python train.py --activation="swiglu" --router_score="softmax" --normalize_top_k=false --routed_scale=1.0 --beta1=0.95 --batch_tokens=65536
Below are experts of layer 2 (counted from 0) of a mixture-of-experts language model. Rows are named router (the router's row for the expert) and show model dimensions 256-319. Each number is 200 + 20 x the weight over its row's rms, rounded and kept within 0 to 999.
After each expert's rows: "comes before" lists some tokens at least twice as common just after its tokens as in all text; "comes after" lists some tokens at least twice as common just before its tokens as in all text. This comes from a sample of Wikipedia text that the model never trained on. Tokens count by the router's weight.

# expert 27
router,218,192,197,195,202,189,174,225,195,196,214,231,201,182,183,178,231,166,181,173,220,223,200,193,181,224,196,196,179,209,186,229,165,209,199,132,218,196,168,197,186,226,244,207,207,216,190,197,172,204,193,216,207,204,191,234,199,194,184,209,238,201,239,210
comes before: ",", "\n", ".", " He", "–19", " and"
comes after: " in", "|", " In", " the", "In", " from"

# expert 1
router,197,196,207,198,177,203,179,195,229,203,201,208,224,205,166,165,189,204,183,211,208,173,197,234,246,209,209,194,182,194,215,213,182,164,201,183,215,192,216,236,184,204,179,183,219,213,225,216,205,190,207,203,230,216,208,180,198,195,176,220,204,177,159,217
comes before: "\n", "==", ":", " ==", "===", " career"
comes after: "==", "\n", "-", "===", " ==", " his"

# expert 2
router,230,218,170,193,194,189,238,166,193,191,226,218,203,211,185,186,143,162,175,204,193,210,215,237,208,243,215,173,195,233,189,181,213,184,232,193,191,203,177,176,195,229,164,223,178,202,213,174,201,194,179,206,200,225,188,189,212,200,188,224,183,207,186,167
comes before: " |", " -", "·", "born", "whose", "Following"
comes after: " |", "|", " MPC", " Genus", " name", "\""

# expert 10
router,180,216,199,185,215,171,180,162,189,220,170,191,216,213,157,198,203,173,233,195,195,214,198,175,169,229,211,213,229,212,175,168,221,247,205,182,205,203,207,194,217,177,214,213,192,195,180,173,179,167,210,221,203,235,243,199,205,197,226,213,179,190,205,216
comes before: " the", " a", " his", " early", " United", " first"
comes after: " in", " at", " of", " to", " In", " for"

# expert 20
router,192,182,206,186,211,194,205,206,174,163,229,206,227,198,212,176,172,193,202,201,196,235,212,176,198,196,237,220,209,184,232,195,194,207,189,189,180,222,186,208,194,198,168,204,224,194,197,230,202,184,201,186,206,186,216,180,179,212,225,190,227,200,156,178
comes before: " a", " to", " the", " in", " by", " on"
comes after: " to", " was", " he", " He", " which", " it"

# expert 29
router,202,208,201,184,165,199,199,199,228,221,235,203,196,245,190,190,179,218,183,219,194,205,247,190,224,185,196,195,237,203,197,214,177,214,200,199,175,178,200,222,202,211,191,207,214,222,211,193,214,167,231,160,215,198,184,200,176,187,184,224,216,185,190,209
comes before: " |", ":", "|", " /", ";", " Clade"
comes after: " |", " ", "-", " a", ":", " ("

# expert 13
router,188,216,219,204,173,185,200,212,215,181,219,198,218,167,198,209,206,201,186,223,223,215,164,172,141,180,203,182,165,196,189,197,219,206,180,220,182,189,181,194,195,211,218,213,185,185,212,215,222,195,225,182,174,185,193,192,209,228,196,176,226,194,202,210
comes before: " |", "th", ";", " years", "st", " May"
comes after: " |", "|", ":", ";", " on", "N"

# expert 31
router,191,224,181,203,226,189,200,227,192,180,198,189,188,229,192,168,171,154,202,180,198,170,180,194,180,210,172,216,193,197,217,199,220,203,227,206,201,194,236,172,203,218,223,200,187,190,235,236,180,228,207,182,195,212,204,227,208,198,201,186,245,206,205,183
comes before: " of", ":", " was", "'", " to", " is"
comes after: " the", " The", " a", "-", "The", " its"

# expert 8
router,189,209,177,240,191,171,211,174,200,171,188,206,199,216,167,230,204,228,164,189,199,231,268,167,168,185,188,230,197,216,233,216,202,209,200,164,194,190,183,172,199,168,185,178,178,228,207,218,240,232,197,220,191,192,171,169,169,194,175,221,176,158,222,220
comes before: "\n", " ", " —", " 1", " 2", " 0"
comes after: " ", ")", " —", " JPL", "\"", " 0"

# expert 9
router,206,194,221,190,211,188,192,172,173,211,210,212,215,194,148,199,223,161,164,217,213,210,201,216,170,200,167,203,189,222,215,231,185,194,179,178,183,210,235,212,228,214,214,184,201,210,211,166,229,212,229,195,219,170,179,159,173,219,204,224,198,203,233,191
comes before: " ", "\n", " 0", " 1", " 2", " %"
comes after: " ", ")", " —", " 1", " Candidate", " Votes"

# expert 23
router,192,189,191,192,190,199,215,180,221,193,167,200,171,200,173,206,220,207,185,198,232,192,182,235,214,195,180,187,191,204,195,211,177,194,206,190,181,221,213,211,227,206,224,193,248,238,196,188,177,238,169,219,230,163,185,196,172,207,181,216,210,209,190,189
comes before: "-", "|", "\n", "==", "=", "==="
comes after: "\n", " |", ".", ")", "==", " information"

# expert 4
router,192,217,177,194,218,216,175,216,180,203,210,182,173,169,147,156,210,207,167,206,210,191,214,209,221,199,154,201,181,238,210,198,191,200,202,210,170,195,192,163,190,221,203,199,189,206,216,191,213,197,222,231,184,200,174,169,244,233,196,199,210,216,203,211
comes before: "\n", "-", "==", "The", "See", "|"
comes after: "\n", " =", ")", "History", " also", "=="

# expert 7
router,219,188,214,193,232,219,233,223,182,163,187,204,188,209,199,181,192,189,228,247,207,221,179,190,209,210,220,198,182,167,207,190,209,201,191,200,209,222,227,225,185,183,203,221,208,176,205,201,199,211,189,177,205,225,236,188,222,213,226,189,193,219,210,185
comes before: " the", " to", " a", " in", " by", " with"
comes after: " to", " not", " and", " can", " he", " would"